Below are experts of layer 5 (counted from 0) of a mixture-of-experts language model. Rows are named router (the router's row for the expert), gate (a neuron's input weights, with its number), up (a neuron's input weights, with its number), down (a neuron's output weights, with its number) and show model dimensions 0-127. Each number is 128 + 32 x the weight over its row's rms, rounded and kept within 0 to 255.
After each expert's rows: a language model's description of what the expert responds to. This comes from a sample of Wikipedia text that the model never trained on.

# expert 9
router [139 104 129  97 123  97 114 134 196 157 122 155 119 106 100 102  81 159 127 150 141 135 128 120 104 128 116 121 179 103 198  92 205 198  94 107 120  89 161 114 137 155 137 112 121 205 158  95 122 135 155 178 141 121 111 133 130 134 138  77 113 133 151  84 165 130 107  62 153  99 175 149 134 169  93 159 114  78 126 150 189 130 122 149 158 117 136 176  76  96 124  87 137  87 120 110 139 107 126 151 194 191 102 134  97 125 128 125 159 152 166 102 112 131 123  84 175 129 143 163 149 144 142 118 132 160  60 146]
gate0 [161 108 128 112  96 116 136 122 138 152 118 117 149 172  77 114 146 149 168 126 101  72 103  80 184  99 133  94 117 163 109 135 147 110  76 184 181 103 139 151 128 164  85 113 128 180 110 124  65 134 139 110 136  62 145 171 116 126 158 126 109 134  57 142 104 128 202 141 114 116 134 148  75 139 150 146 107 112  83 157 132 166  76 127  99 110 173 105 128  93  82 161 144 140 114  95 144 194 113 149 136 143 135 103 164 134 173 127 160 162 107 125 107 215 114 189 129 150 137 148  79 123 115  93 118 128  91 112]
up0 [125  90 104  87 125 103 133  67 118 143 110 150  68 129 103 129 146 115 100 105 114 172 112 104 194 153 159  37 175 146 122 160 195 164 139 118 148  89 122  50 109 152 140 115 210 119 117  55 131 145 167 153 153 116 163 157 156 174 107 116 161 148 112 126 131 146  86 140 113 128 190 123  96 119 101 170 137  99  55 208 120 157 141 122  33 119 186 136 148 163 161 137 103 142 151  83  63 190 137 143 153 131 132 178 127 129 143 152 109 147 141 119 176 164 147 184 119 113 150 128 137 201 163 147 159 155  48 127]
down0 [131  98 172 187 179 123 145  51 136  62 112 120 101  89 171  91 118 142 132 131 121 115 200 103 167 122 136 127 133 167 150  66 126 188 167 128 211 178 110 141 139 127 140 132  82  99 115 134 138 143 139 159 125 101 124 127 124 128 119 188 200 141 123  96 158 137 130 116 150  96 123 155 123  51 134 140 109  75 152 117 105 115 131  42 109 118  43 104 149 104 144 165  75 148 138 169 102 148 150 178 161 135 144 146 129 133 134 123  90  85 121 229 142 106 130 143 146  86 101 106 156 184  85  67 130 111 165 125]
The word as after verbs like elected, served, known, referred to, plus used, called, term, such, and the piece ign in assigned.

# expert 28
router [107 116 149  73  91 106 187  99 102 123 133 137 103 106  90 118 109 149 106 128 140 165 117 155 169  96  86  84 137  93  76 103 140 187  43 112 133 146  65 114 120 104 118 108  85 165 121  89  79 175 135 173 144 138 115 152  85 183 119 144  99  75 139 221  67  93  74 145  97 111 127 134 126 149 115  86 111 121  96 145 132 136  93 115 100 141 152 199  98 193 147 164 132 108 146 155 147  99 154  94 183 133 130  95 169  93 150 110 136 140 100 109  71 179 136 108 112 153 133  74 115 183 101 142  87 147  85 115]
gate0 [131  96 145  81 118  81 142  75 168 154 163  96 162 149 202 119 136 151 126  93 135 144 150  74 166 120  89 124 124 133 148 145 107 131  84 127 133 150 154  67 109  81 119 142 150 163 171 142 108 129 190 132 147 138  80 108  61 147  87 164  83 120 152 161 125 115 127 179  94 119 162 125  74 112 127  89  93 162  65 113 151 151 114 111 187 150 142 157  78 101  98 149 168 116 105 195 110 129 147  72 128  81 133 142 146 178 141 141 186  94 172  97  90 150 109 141  81 131 111 114 172 110 159 155  80 165 141 151]
up0 [164 127 149 181  65  63 153  59 143 145 134 133 229 201 176 133 144 124 132 112 137 174 149 114 126 114 147 109 154 181 167 141 122 177 108  98  84 154 170  84 107  97 137 150 171 146 157 144 142 150 167  77 148 127 153 102  86 218  96  97 134  73 178 168  99 151 132 157 143  92 158  87 113 128 110 160 113 146 137 159 165 126 114  57 135 140 170 153  87 103  97 126  67 113 126 157  89 105 134  71 111  90 110 189 104 136 121  68 122 101 142 103  88 115 156  92  91  83 113 146 181 115 118  80  98 123  98 102]
down0 [174  28 136 150 155  88 143 119 106  82 184 222 132 136  78 119 127 127 104 126 140 101 174  89 159 135 145 110 144 127 132 161 174  81 123 101 135 120  98  50 126 128 126  92  94  81 117 125 165 164  90 109 121 126 147 153 162 143 142 170 130 113  57  99  81  46 109  76 128 107 128 131 134 179  70 166 141 156 188 143 104 145 117 163  98 205 112 171  86 154 152 132 121 134  98 200 143 118 165  81 147 151 149  74  52  93 155 116 141 183 103 202 144 159 129 163 163 127 116 160  89 173 153 151 143 100 116 120]
Media vocabulary like film, song, music, album and Released, and quotation marks opening song titles in track listings and discographies.

# expert 35
router [145  71 132  94 149 130 173  73 100 161  83 103  90 155 111 152  68 128 120 126 141 140 122 136 149 150 165 145  66 153 102  97 160 152 149 118 156 112 116 171 136 164 164 179  68 127 124  90 117 126 105 124 142 141 147 141 133 143 120 114 171  79  81  81 174 109 177 127 167  19  78  77 113 126 107 122 210 125  97  79 128 117 126 100 157 115 130  57 132  61 120  96 151 150 118 130 167  80 108 144 181  71 172 129 130 127 104 127 111 130 146  89 128 137 102 155  91 141 122 158 117 170 137 116 102 130 171 122]
gate0 [134 165  91  94 130 197 131 135 115 123 145 143 123 113 116  85  98 116 200 136 134 127 210 182 239 134 173 111 111 123 130  94  96 189 223 109 129 135 138  23 140 123 143 101 142  73 112 180  85 114 131 135 168 133 173 121 100 118 116 100  76 127 103 112 146  94 146 168 139 116  45 118 105 128 131  65 134  98 159 126  99 111 113  93  49 116 118 120 146 137 113 185 125 144 124 103 136 100 139 122 106  87 123 147 148 130 101 129 108 143 113  79 160 124 152 153 117 113  92 129  81 126  76 117 161 164 124  59]
up0 [119 105 160 155 147  97 133 122  97 120 102  82  87 123 166 114 139 152  53 121  92 169  79  74  39 128  97 117 164 155 155 132 154 148  37 175 100 137  88 178 147 123 102 126 102 166 181  91 198 152 128 115 120 116  82  62 174 161 131 132 139 111 129 119 130 135  86  99  90 152 173 112 156 143 169 210 132 140  67 138 189 122 160 200 179 133 156 201 139 142 150  81 144 110 142 131 114 177 115 102 104 144 109  94 122 161 155 107 130 102 117 186  70 135 151 136  84 107 148 118 145 151 181 132 102 146 109 183]
down0 [146 128 178  54  87  98 126 136 106  80 167 135 155 159 157 129 104 124  94  87  92 135 209 128 151 128  99  86  88 140 165 126 156 110 148 145 160 150 138 112 155  99 159 118 113 123 104  59  91 154 181 130 151 104  97 153 156 172 129 149 155 150 105 133 184  74  98 123 123 198  95 170 101 151  97 122 181 181 130 124  86  82 155 157 118  82 103 131 133 106 150 190 141 167 116 156 144 102  94 109 120 132  98 119 115  97  38  79 137 131  81 122 132 145 139 159  93 123 132 178 124 155 107 131 152 122 102 174]
Pieces ex, tic, as, us inside words (unisex, Sexina, mathematicians, Texas), plus words like American, World, States, International.

# expert 56
router [153  83 155 136 149 176 183 103  81 181 149 129 186 141 134 113 125 110  68  88 128 149 121 145  97 166 191 172 137 175 147 147 127 171 168 113  82 130  86 117 194 116  87 119 141 158  95  99  95 119 110 100 138 154  94 155 166  82 122 142 129  95 121 168 110 111 117 102 119  74 110 134 172 169 188  97 127 139 142 128 150 130  51 111 135 132 125 158  97 138 102  95 110  69 177 131 144 110 146 152  79 119 148  99 161 102 152 141 132 122 130 153 147 109  84 115 158 147  79 148 132 158 176 128 139  86 155 155]
gate0 [147 129 127 116 115  87 126 147 157  65 142 168 176 120 141  95 134  93  78 139 181 124 126 162  70 184 142 160 114 147 166 117 152 119 118  93 102 110 130 141 150 107 130 150 111  94 161 131 108 135 124  85 148 109  80 103 184 117  97 144 112 106 101  75  89  87 140  28 171 118 181 130 147 130 119 145 109 125 122 167 145 124 105 157 181 106 179 149  85 175 212 130 135 147 167 189 133 188  95  89 106 105 131 125  95 125 168 169 111 137 117 177  98  74 143  99 158 144 139 127  56 100 128 111 132 120 132 110]
up0 [ 49 118 156 173 143 134 145 151 127  76 113  76 120 137  95  88 129 129 109 158 141 185 128  79 113 255 151 174 108 117 147 134  93  63  96  59 137 111  87 156 141  59 100 135 105 104 157 149 161 144  40 141 134 111  83 107  92 128 143 192  98 165  96 111 145  92 150  59 191  95 139  99 121 144 177 104 128 155 124 156 127  84 115  78 183 126 139 157 117 145 135  84 115 162 170 218  94 184 116 140  68  93 134 114 107 168 160 148  83 133 128 192 125 131 126 101 131 160 130  77 100  94  78 151 132  89 141 144]
down0 [100 169 155 110  98 136 179  97 122 119 138  73 151 131  43 143 191 131 113 103 104 148 163 117 121 135 140  62 122 138 121 144 150 162 116 162 139 134 128 118 161  52 121 162  73 125  84 101 131  98 112  90 153  96 104 172  96 150 100  90 131 121 165 130  85 122 113 132 175 136 106 193 129 125 140 148 102 117 107 150 139  96 138 132 107 124 131 122 135  98 121 106 152 146 113 141  95  95 142 139 112 138 102 130 167  88 116 138  89 152  51 123 134 120 121 198 154 107 136 140 131 194 171  94 140 145 131 173]
Opening parentheses with years like (1806–1865) or (1, the piece ug in Portugal or mugham, and County, Town, District.

# expert 59
router [132 116 171 103 158 159 160  66  98 141 206 131 138 184 158 115 125 126  99 124  96 126 151 134 119  63 143  98 112  83 157 162 173 157 120  79  97 119 166 149 133 131 111 107  90 162 127 197 144 166 109  58 114  91 161 149 115 161 179 131 111 123  97 187  99 161 105 121  85 145 174 121 155 146 205  91 120 175 227 134 116 173 120 142 118  85 124 176 121 158 127 159  94 165  97 107  29 122 120 102 129 145 211  86 154 105 121 123 162 135 115 144 124 138 113 171 105 165 121 118 122 101 151 149 172 145 143  97]
gate0 [123 135 121 121 162 128 106  72 139 170 143 135 102 110 122 130 149 144 123 147 134  89 104 114 177  97  76 100 154 148 128 174 154  95 125  92 119 105 162 149 110  76 178 111 140 108 129 133 145 105 166  95  42 107 133  73 133 141 162 151  91 107 160 152 184 137  76  92 129 129 126 131 100 103  75  93 164 162 163  71 115 139 118  83 216  96 114 104 169  70  95 196 114 179 134  96 113 105 117 131 119 141 134 154  66 160 158 140 102 148 150  85 138 174 127 137  90  88 110  99  85 134 116 159  88 146 194  51]
up0 [ 95  88 117 225 146 146 154  95 143 136 116 129 177 104 108 126 158 158 164 135 101 141 141 144  83 103 165 109 155 108  86 119 151 117 101 150 109 192  79  60  93  75 118 109 164 140 114 132 114 123  96  96 109 136 133  83 108  95 152 148 168 148 159  99 126 121 116 111 140 121  86 142 109 122 121  86 107 128 122  55 133  99 191 160 224 105 168 170 140  79 130 132 228 155 156 155 140 113  89 149 116 202  71 127 187 125 158 116 134  94 119  61 190 216 136 120 105 131 120 109 121  97 118 114 106  84 119  63]
down0 [159 101 109 181 148 116  98 186  82  93  50  70 135 203 147 137 150 126 150 111 157  51 172 154 135 159 111 135 120 129 111 111 161 131 135 148 132  95 118 191 174 112  94 145 116 108 172  73 115 162 118 141 155 145 102 181 155 104  77 140  74 126  99 135 128 123  76 142  86 132 129 105 176 140 147 175 133 145 178 178 136 189 144 117 105 149 116  97 176 131  90  70  90  79 137  88 110 143 141 139 109 130 128 117 107 182 128  94 147 127 120 145 109 178  94 141 154  82 102 176 179 193  88 135 118 100 198  82]
Word-final pieces men (firemen, fishermen, Armenia), son, we, vel, plus nouns like film, song, music, school, book.

# expert 2
router [139 152 163 134 116 121 163 127 126 119 113  66  56 181 134 111 127 136  88  94 100 163 110 162 144  88 134 109 137 132 146 149 134  66 105  88  72  89 119 132 188 111 115 125 126 134 127 178 148 106 153 127 127  90 129 119  72 124 175 210  88 125 160 177 124 146  75  56 105 103 173 204 165 170 152 132 116 164 179 126 168  45 175  96 166 101 110 164  96  63  44  95 150 142 138 154  72 173 143 172 143 102 152 127 179 105 207 135 141  72 107  98 175 161 139 100 112 113 125 123  95  61 174 147 123 148 147  89]
gate0 [172 130 144 150  86  99 125  89 139 117  92 137 141 111 159 111 169 146  84 107 159 137 130  66 144  67 136 161 134 122 165 124 178 127 117 132  66 125 111 163 143 177  61 128 152 179 174 129 145 110 102 139 195 113  99 105  57 107 143 160 147 148 198 105  71 184 106 115 113 112 157 108 131 114 185 155 155  96 155 142  94 180 157 164  87 143 110 102 121 100 113 110 188 130  31 150 172 164 129 185 113 127 169 100 139 102  81  95 166  92 155 153 146 127 141 150 135 112 144 143 120 140 132 167 142  79 137 101]
up0 [185  85 131  90 153 132 132 184  95 142 138  68 112 140 177 125 105 154  98 110 142 166 120 100 154 102 111  50  81 146 151 141 165 128 113  85  86 115 137 146 167 147 130  92 182 130  87 136 160 116 146 134 130 101 212 142 105 114 155 145 111 159 135 168 173 120 152  66 119 147 161 164 150 141 126 129 156 103 158 107 127  80 162 155 129 131  78 131  85  95 157 146 138 136  80  81 140 108 129 137 118  93 125 101 155 165  78  91 122 128  99  65 157 128 131 128 151  92  80 120 139 122 149 153 123 134 157 147]
down0 [147 159 132 148 161 157 151 183 117 166  98 141 109 116 142  87 183 126 151  61 118 107 125 136 125 100 190 150  97 168 115  81 143 114 113 184 156  96 139  88 116 144 123  99 173 166 140 154 162  63 121  98  93 113 140  95  97 177 162 141  89 124 112  84 131 141 122 124 123 120 109 133 102  49 177 236 148 102 129  98  81 106 146  62 153 120  84 132 166 146 114  86 159 141  83 196 104  94 161 140 212 166 115 110 120  74  86 164  86 145 125 106 113 140 113 111 168 112 105 125 135  94  88  97 158 119 152 132]
Mid-word pieces in German, Scandinavian and English place names and words, especially umlaut letters and plural s: Volkskunde, Westfälische, Görlitz, Norfolk, Buckinghamshire.

# expert 60
router [108 138 128 137 127 104 112 149 157 137  38 127  75 127 129 124 123 131 111 161 142 108  99 172 183 106 113 163 112  81 171  36  80 176  97  96  89 119 121  88  52 194 144  88 166  94 106 186 129  58 100 118 113 157 129 162 100 119 128 147 153  56 131 155 124 158 110 110 153 106 142 101 118 144  77 165 120 139 153 151 191 135  68 100 104 126  73 147  83 134  98 165 104  62 119 131 161 145  28 132 142  85 178  89 132 154 111 109 120 124 137 143  95 124 126 127 183 166 101 111 134 124 196 189 111 122  77 160]
gate0 [177 111 133 183 117 138 157 140 135  73 145 132 110 133 130  52 148  87 188 115 152 128 141 133 125 138 105 165  77 133 172 113 127 151 140 104 121 177 146 144 144  54 107 163 111 143 121 142 172 109 144 125 158 131 151 153  90 107 127 192 124  65 102 138 108 137  95 119 151 129 162 158 116 137 118 107  56  52 129 127 149 148 120 175 190 103 125 162 145 172  81 114  91 154 142 143 159 114 121 130 153 164 122 130 167  88 178 130 113 101  69 110 102 144 114 143  59 101 163 136  90 101  99 107  52  38 119  84]
up0 [104 119 137 148 165  76 116 123 149 147  80 127 173 152 187 166 136 161  54 144 129 125 154 151 117 111 142 127 136 147 108 171 166 124 174 120 147  65 150  74 104 186 118 102 188  97 106  87 114 138 139 158 116 166 144 154 123 122 152 119 102 166 158 152 142 104 144  70 127 119 177 119 104 128 128 126 158 173 105 129 103  89 102  97 136  93 126 108  78 110 148 163 151  89 145  95  76 145 144 117  94 116  69  98 127 143 108 180  95 168 157 175 149  80 139 113 230 157 125 111 123 123 121 164 166 174 159 148]
down0 [149 201 125 148 150 121 162 147 113 124 141 130  79 126  96 124 144  54 138 203 116 112 129 152 108 146 130 103 161 166  92 114 201 120 142 147 125 106 161 179 151 114 181 104 103 164 137  99 153 139  85 156 102  96 130 124 104 168 120 181  98 131 195 157  64 148 103  73  76 110 108 128 186 108  77  89 153 127  61  97  81 140  90 149 138 108 163 112 146 141 125 132 113  90  81 112 157 120 152  86 117 104 105 138 197  96 194 189 158 155 103 121 156 184 117 107 142 110 163 132 161 120 142 142 114  92 119 102]
Suffixes ed and ing completing verbs or participles (detained, captured, posting), plus prime marks in coordinates and words like all, became.

# expert 0
router [176 107 134 141 149 167  59 148 146  83 189 165 160  64 126 146 132 113 126 122 140 153 118 151 165 145 147 123  98 100 161  74  91 181 203 117 103 154  70  70 126 120 163 104 119 136 139 146  77 162 141 111 116 156 164 136 138 114 212  99 134 177 182  80 163 120 129 144 134  70  78  94  80 118  97  34 120  74 142 138  92  96 122 130  90  91 121  78 122 117  72 135 144 187  84 106 121 156 160 148 104 169 142  97 165  95 108 158  86 154 134 107 150 128 128 137 201 139 140  78 147 134 169 136 138 122 109 131]
gate0 [162 132 133  64  69 137 114 169 127 123  99  93 202 145 103 164 130 103 104 139 148 139 107 103  88 158 131 121 137 106 164 127 145 103 131 163 139 103  93 189 160 136 129  83  68  76 186 158  95 161 131  92 168  95 168  86 148 150 119  84 127 115 118 152 107 146  56 148 153  92  78 105 117 121 166 123 133 121  90 198  96 161 177 141 118 136  97 112  55 137 149  36 183 138 163  43 155 171 146 106 139 141 138 137 146 134 132  65 149 115 145 108 153 121 130  99 149 112 130 122 153 119  90 147 152 109 146 101]
up0 [114 105 128 146 205 121 110  31 141 147 147 146  64 113  87 170 113 141 154 129  88 176 129 117 147 124 161 130 120 145 165 131 124 140 188 145 110 132 137  72  97  98 118 142 127 125 145  90 167 100 152 124 128 165 111 167 144 109 119 135 130 157 135  66 160 143 176 204 135  71 161 124 180 123 107 115 132 162 129  47 130  53 138 106 159 145 122 121 166 113 113 132 171 120  95 193 102 127 127 147 104  99 132 129 127 116 123 159 132 126 171 142 128 129 117 138 152  98 163 184 111 194 127 135 102 152  98 138]
down0 [ 98  98 155 128  88 163  97 162 145  86 162 107 185 135 107 171 174 149 157 150  91 172  85 104  95 117 145 127 121 129 118 160 173  80  85 115 103 109 186 127 160 161 122 121 132 116 160 154 102 101 110 119 139  90 106 125 119 102 181  57 173 105  40 129 202  89 112  85 155 103  99  68  95 136 119 113 177  88 143 192  89 132  90 184 156 167  84  95  98  84 103 154 119 143 114 121 114 114 126  91  81 185  98 120 124 136 137  80  58 158 135 136 125 129 157 130 220 122 216  88 150 108 121 130 154 122  78 139]
Word-final pieces closing nouns, mostly plural or final s, plus inc-ident, intro, and nouns like years, total, district.

# expert 42
router [ 99 114 147 102 130 123 124 164 141  95 154  97 170 135 108 139  71 165 176  48 110 149 148 131 115 178 162 125 122 118 137  81 105 146 133 121 151  97 103 136 115 104 128  91 159 114  86 144 133 150 121 125 139 152  94 164 160 172 112 114 126 121 118  47 133 159 115  94 107  72 131 113 113 135 142 132 145 146  78 166 156 131  52 166 105 162 148 152 107  88 149  75 127 125 128 134 159 148 122 143 133 133 178 142  94 125 123 121 122 145  99 132  78 128 102 110 120 177 167 146 182  98 134  83 152 121 109 149]
gate0 [126 113 120 129 107 137 122 159 118 113 164 143 190 182 151  85 105 112 182 120 116 154 166 139 168 117 112 141 109  64 106 146 105 124 119 138 141 136 153 145  90 164 158 126  90  81  92 147 129 129 144 129 185 107 164 153 118  89 102 187 169 121 147  85 165 135 116 149  96  39  80  78 150 120 135 147 104 112 114 135 153 140  92 144  77 120 125 181 157 144 147 100  86 120 109 103 111 116 135  98  62 199 128 104 146 155 123 128 133 113 137 151 150 150 110 116  99 180 125 108 166  94 131 101 168  99 133 133]
up0 [143 146 145 113  51 119 153 157 122 150 159 162 175 173  99 113 112 116 190 116 119 120 117 157 185 115  98 142 125 108 165 129 189 170  34 122 145 108 150 214  87 152 120  88  79  83  88  99 169 119 124 115  90  67 128 186  95 107 128 152 154 152 145 135 139 120 126 186 104  99 114  96  95 122 145 113 106  94 145 114 140 141  84 177 135 127 128 137 137 124 131  64 115 140 101  48 145 110 113  94 114 137 153 108 141 138  87 115 111 131  74  92 130 223 103 157  58 137 176  91 131 114 153 116 127  94 132 113]
down0 [130 158 129 123 180 141  50 111  98 114  65 145 120 117 124  90 149 187 153  49 100 117  99 182 137 164  63 156 149  79  69 155 126 136 157 146 188 128  72 118 165 123  94 105 112 155 109 116 104  82 109 140 119 158  86 109 106 117 117  89  72 112 136 133 188 108  82 103 167 110 154 146 158 119 119  63 156 177 148 186 158 154 113 134 137 133 158 108 145 130 166  89 151 128 138  69 165 107 155 155 138 133 111 122 175 102  90 163 114 147 113 126  57 103  70 164 158  94 108 124 147 118 143 166 124 103 123  89]
Middle pieces of place and taxon names (Avshalom, Animalia, Soviet) and words like States, Australia, Kingdom, Species in classifications.

# expert 57
router [177 116 158  78 185 171 189  94 136  98 113 172 152  86 169 122 141 108  98  86 131 147 129 160 121 157 154 101 123 134 155 144 185 128 146  56 116 131 118 113 146 131 119 137 154 164 117 149  92 166 142  72 112 151 113 128 105 136 153 129  99 113  59 137 169 190 130  53 161 111 156 104 119 180  74 172 120 139 153  96 180  68 118 152 101 182 171 115 130 107 113 224 147 140 140 169 120  98 127 169 120 137 104 138 149 110  63  92  91 151 118 137 127 161 111 121 126 184 139 116 146 122 143  96 116 150  99  68]
gate0 [153 121 152 117 115 116 143 154 115  89 147 190 201 140 168 100 121 152 182 126 145 127 145  89  93 125 227  92 127 163 169 133 148  83 129 104 148 160 118  57 129 171 119 133 143 105 146 132 124 119 178 174 115 160 107 147 157  99 133 128 133 199 179 155 135 162  99 113 103 115 151 130 116 135  97 157 131 104 140 121 105 112 120 121 170 152 158  78 136  69 108  93 168  88  70 125 118 147 122 102  72 174 116  79 135 139 110 152  60 177  93 117 144 161 118 125 140 128 136  91 108 128 108 133 158 139 136 153]
up0 [124 135 135 109 177  79  94 163 110 152 124 109 103  92 110 168 111  95  94 134 157 153  97 174 204 120 128 124 179 108 105 137 215 155 103 111 126 124 142 136 144 100 146 177  84  90 129 136 127 144 169  80  97 162 143 186  89 169 120  75  48 103 158 142 142 105 133 122 112  90 164 127 129 115 169 111 116 152 112 177 147 164 151 139 195  74 136 146 101  67 130 142 119 157 147 142 149  94 139 154 194  92 151 139 138 115 110 123 164 128 158 117 105 180 125 118 141 159 158 151 180 163 123 122  95 132  85 164]
down0 [146 117  77 119 148 111 105  86 140 147 143 127 122 171 119 107 102 138 136 142  98 133 152 107 114 126 172 141 138 137  97 155 134 120 167 184 173 179 166  95  95 122 101 138 150  64 145 108 109 116 172 168 123 132 153  82 115 168  79 116 172 102  82  97 125 122 147 169 126 160 123  84 165 140  84 163 153 171 121 145 142 148 169  93 135 100 166 115 176 130 148  72 144 173 139 152 107 163 101 151  95 121  73  99 153 115 100 126 160 177 156  92 197  76 206 141  95 107 119  95 122  94 111 144 144 130 139 147]
The suffix tion in words like induction and contribution, equals signs in headings, plus the words so, organ and $.

# expert 49
router [131 114 129 119 142  79 129 128  86  74 121  97 141 114 135 122 141  82  74 101 152 175 138 149  83 133 112  74 166 146 139 155 167 169  77 175 130 137 151 133  78  10 177  98 185 130 147 177 125 167 120 121 177 153 126 105 154 113 165 159 156  94 128 131 137 103 153 115 128  70 180 146 120 140 166 145 188 115  77 148 172 151 141 147 146 153 140 155  83 105  84 126  60 128 123  85 138 137  86  68  87  84 103  90 104 129 184 132 121 120 139 149 150 157 127 104 111 173 133 108 151  96 119 111 151 111 115 158]
gate0 [176 140 119 164 173 100 127 110 120 130 125 116 140 175 121 160 134  92  36 143 157 132 153 144 143 142 133 203 129 160 134 168 187  86 205 152 118 110 138  97 161 126  60  79 203 102 154 163 172 129  47 125 140 137 108  99  58  82 137  76 158 129  87 137 224 169 147  98  82 101 169 138 120 148 120 135 105 103  84  98 161 106 161 124 167 114 136 144 138 169 122 154  58 122 151  95  80 132 152  99 170 167 103 145 116 124 142 161 115  91  95  64 170 153 122 207  78 132 117 140 109 111 100 142  49 111 122  99]
up0 [169 134 119 124 149 114 167  84 112 124 136  84 160 167 103 176 138  96  60 125 173 138 188 140 148 151 132 197 152 124 114 157 198 135 213 117 135 127 113 101 111 118  53 123 208 132 158 168 179 101  90 156 123 157  92  80  82  88 153 100 158 137  75 175 192 188 154  99  72 109 168 139 123 127 127 119  95  86 105  93 184 117 175 129 127  99 126 124 163 159 110 150  57 114 144 114  87 126 157 121 163 171 111 127  81 113 165 117 128  67  92  61 180 173 113 212  76 116  98 118  81 113 101 153  44 100  88 125]
down0 [ 99 110 111 113 134 149  84 152 131  91 112 100  67 122 136 130 203 140 174  69 155 177 135 124 169 108 163 132 180 110 119  92 114 169 126 107 145  64  61 138  83 151 191 106 166 163 119  98 104 181 143  94 147 130  96  92 149 103 120 133 128 120 141 155 148  88  66  87 140 143 133 122  94 135 178 133 138 151  94 138 113  65 176 139 137  86 114 193  87 108 185 126  80  99 104 101 121 168 101 113 157  44 141 144 125 152 166 104 157  76 103 121 161  55  82 166 159 124 107 131 159 137 150  86 128 153 156 116]
Single capital letters beginning abbreviations or names, especially P in table headers like Pts and PF, also K, G, B, D.

# expert 52
router [ 99 165 191  87 184 153 153 125  99 186 106  32  49 144 113  85  99 157 156 109 134 157 158 125 154  76 121 115 143 121 115 122  96  89 127 143 120  84 103 130 174 166 116 138 144 139 156 142 154 137  82 116 156 154  96  77 127 170 165  71 106 160  88 160 153 125 127  70 187 141 142 164 186 187 169 147 122  98 124  98 139 113 115 122 144 122 126 187 149 137  97  91 171  78 124 113  87 191 126 130 137 128 157 135 128 125 114  80 150 129 142  97  93 155 108 138 133 134 158 101  90 144  90 181 153 120 123 130]
gate0 [138 173 114 169 134  98  94 147 121 124 126 130 128 131 165 145 144  91  71 152 124 108 113 147 103 125 141 114  99  75 170  93 114 120  76  91 158 107  63 140 157 143 113 156 152  94 193 160 113 126 151 166  99  90 118 113 158 106 151 205 141 207 165 103 100 125  58 108 169 141 107 198  82 128 119 149 123 170 136 114 129 124 138 112 118 133  90 159 155  90  75 120 163 143 144 168 118 149 161 110 127 150  91 125 159 163 164 130 138 153 101 124 119 106 165 126 116 111 114  74 111 112 139 158  83  94  61 153]
up0 [126 100 138 119 160 133 188 113 151 124 184 130 125 131 120 113 144 159 132 115 137 166 138 163 120 125  69  96 125 157  84 142 149 163 187 164  79 168 140 137  85  93 118 129 106 168  78  83 145 121 151 123  86 169  93 135  76 149 123  62 120  23  67 168 157 106 156 145  65 117 170  65 149 127 120 148 125  89  82 127 155 152 147 114 198 106 184  92 159 176 189 144  91 130 125 128 137 111  91 156 141  87  98 121 127 106 100 110 135  72 144 150 120 176 111 143 116  99 131 118 120 178 105  99 123 150 162 127]
down0 [108  63 160  79 145  87 142 100 102  97 228 166 151  87 100 195 170 143 103 147 119 150 149  89 120 120 102 127 110  62  87 122  95 106  94 106 113 147 134 103 133 132 162  84 162 119 157 117 147 129 146 162  96 141 162 109 140  88 164 102  98 114 171  91 126 102 150 146 125 104  79 183 114  36  76 114 129 106 157  99 125 149  91  79 118  63 158 132 131 101 166 171 129 174  93  97 147 105 174 206  97 115  77 108 142 108 137 103 117 177  69 156 112 109 104 103 171 131  91 130 181  89 129 102 128 130  74 127]
Cyrillic letters in Russian or Circassian text and the piece ke, as in Cherkess, plus scattered short word pieces.

# expert 38
router [ 85 152 182  95 141 132 153  93 125 146 165 104 163 125 123  96 161 148 104 141  67 121 182 127 111 120 136 162 113 136 150 161 127 111 187 111  98 161 120 156 140 128 131 129 113 167 151 126 144 123 141  76 127 107 134 157 120 139 144 151  80 118 121 164 106 142  84 135 151  43 104 126  96 185 156 124  94 118 140 111 182 124  74 156 117 165 126  60 110 166 175 119 127 153 195 170 119 185  58 163 163 107 119 167 112 138 179 116 161  94  76 211 115 122 103 167 143 148 103  56 141 138 114 114 179 139 116 115]
gate0 [ 81 161 118 140 117 146 117 163 114 109 188 161 111 129  96 152 101 100 105 145  92 131  83 139 160 132 111  90 125 117 128 107 103 148 168 121 176 121 124 168 124 146 151 154 119 149 122 128 112 100 188 171 144 130  97  92   0 119 177  88  63 166 182 157 160 158 112 175  96 146 113 175  91 135 140 166 122  73 133  92 150 129 149 107  67 136 101 137 123 143 121 117 163 109 130 179 140 117 149 147 118 143 142 116 184 138 130 143 199 125 163 156  68 121 124 102 146 123 114 140 152 129 161 117 152 119 138  87]
up0 [106 142 132 151 169 106 112 129 147 127 103 113 158 122  74  95 131 133 119 141 108 123  91 159 163 132 123 121 140  90 132  63 103 142 151 142 164 113 151 211 170 160 148 169 156 153 182 103 134 135 132 124 176 166 147 122  63  88 151 109 108 109 189 148 129 169  89 122 145 155 118  97 102 129 111 108 117 136  61 109 117 160 123 106  62 100 114 150  96 166 100 137 227 109 105 210 155 171 143 153 156 101 140 104 140 117 137  88 182 133 178 118 117 125 110  92 148 148 144 127 105 138 146  66 128  86 171  91]
down0 [185 127 136 105 131 141 113 104 160 131 169 174 118 114 158 112  76 131 108 198  90  81 138  66 143 121 172 113 136 161 131 144 171 144 106 107 106 154 162 114 132 165  85 127 107  96  86 101 119 167  78 128 143 142 138 176 147  83 149 170 106 111 153 120 134 138 159 121 117  73 161 135  99  92 105 111 130 104 125 137 142 128 117 130  99 145 101 172 121 177 169 173  80 156 184 152 136 121 120 148 151 126  92 108  48  41 144 167 112 113 110 149 156  85 160 124  71 162  90 102  75 159 146  81 113 137 123 135]
Full stops closing sentences, and nouns ending clauses such as year, company, area, team, season, District.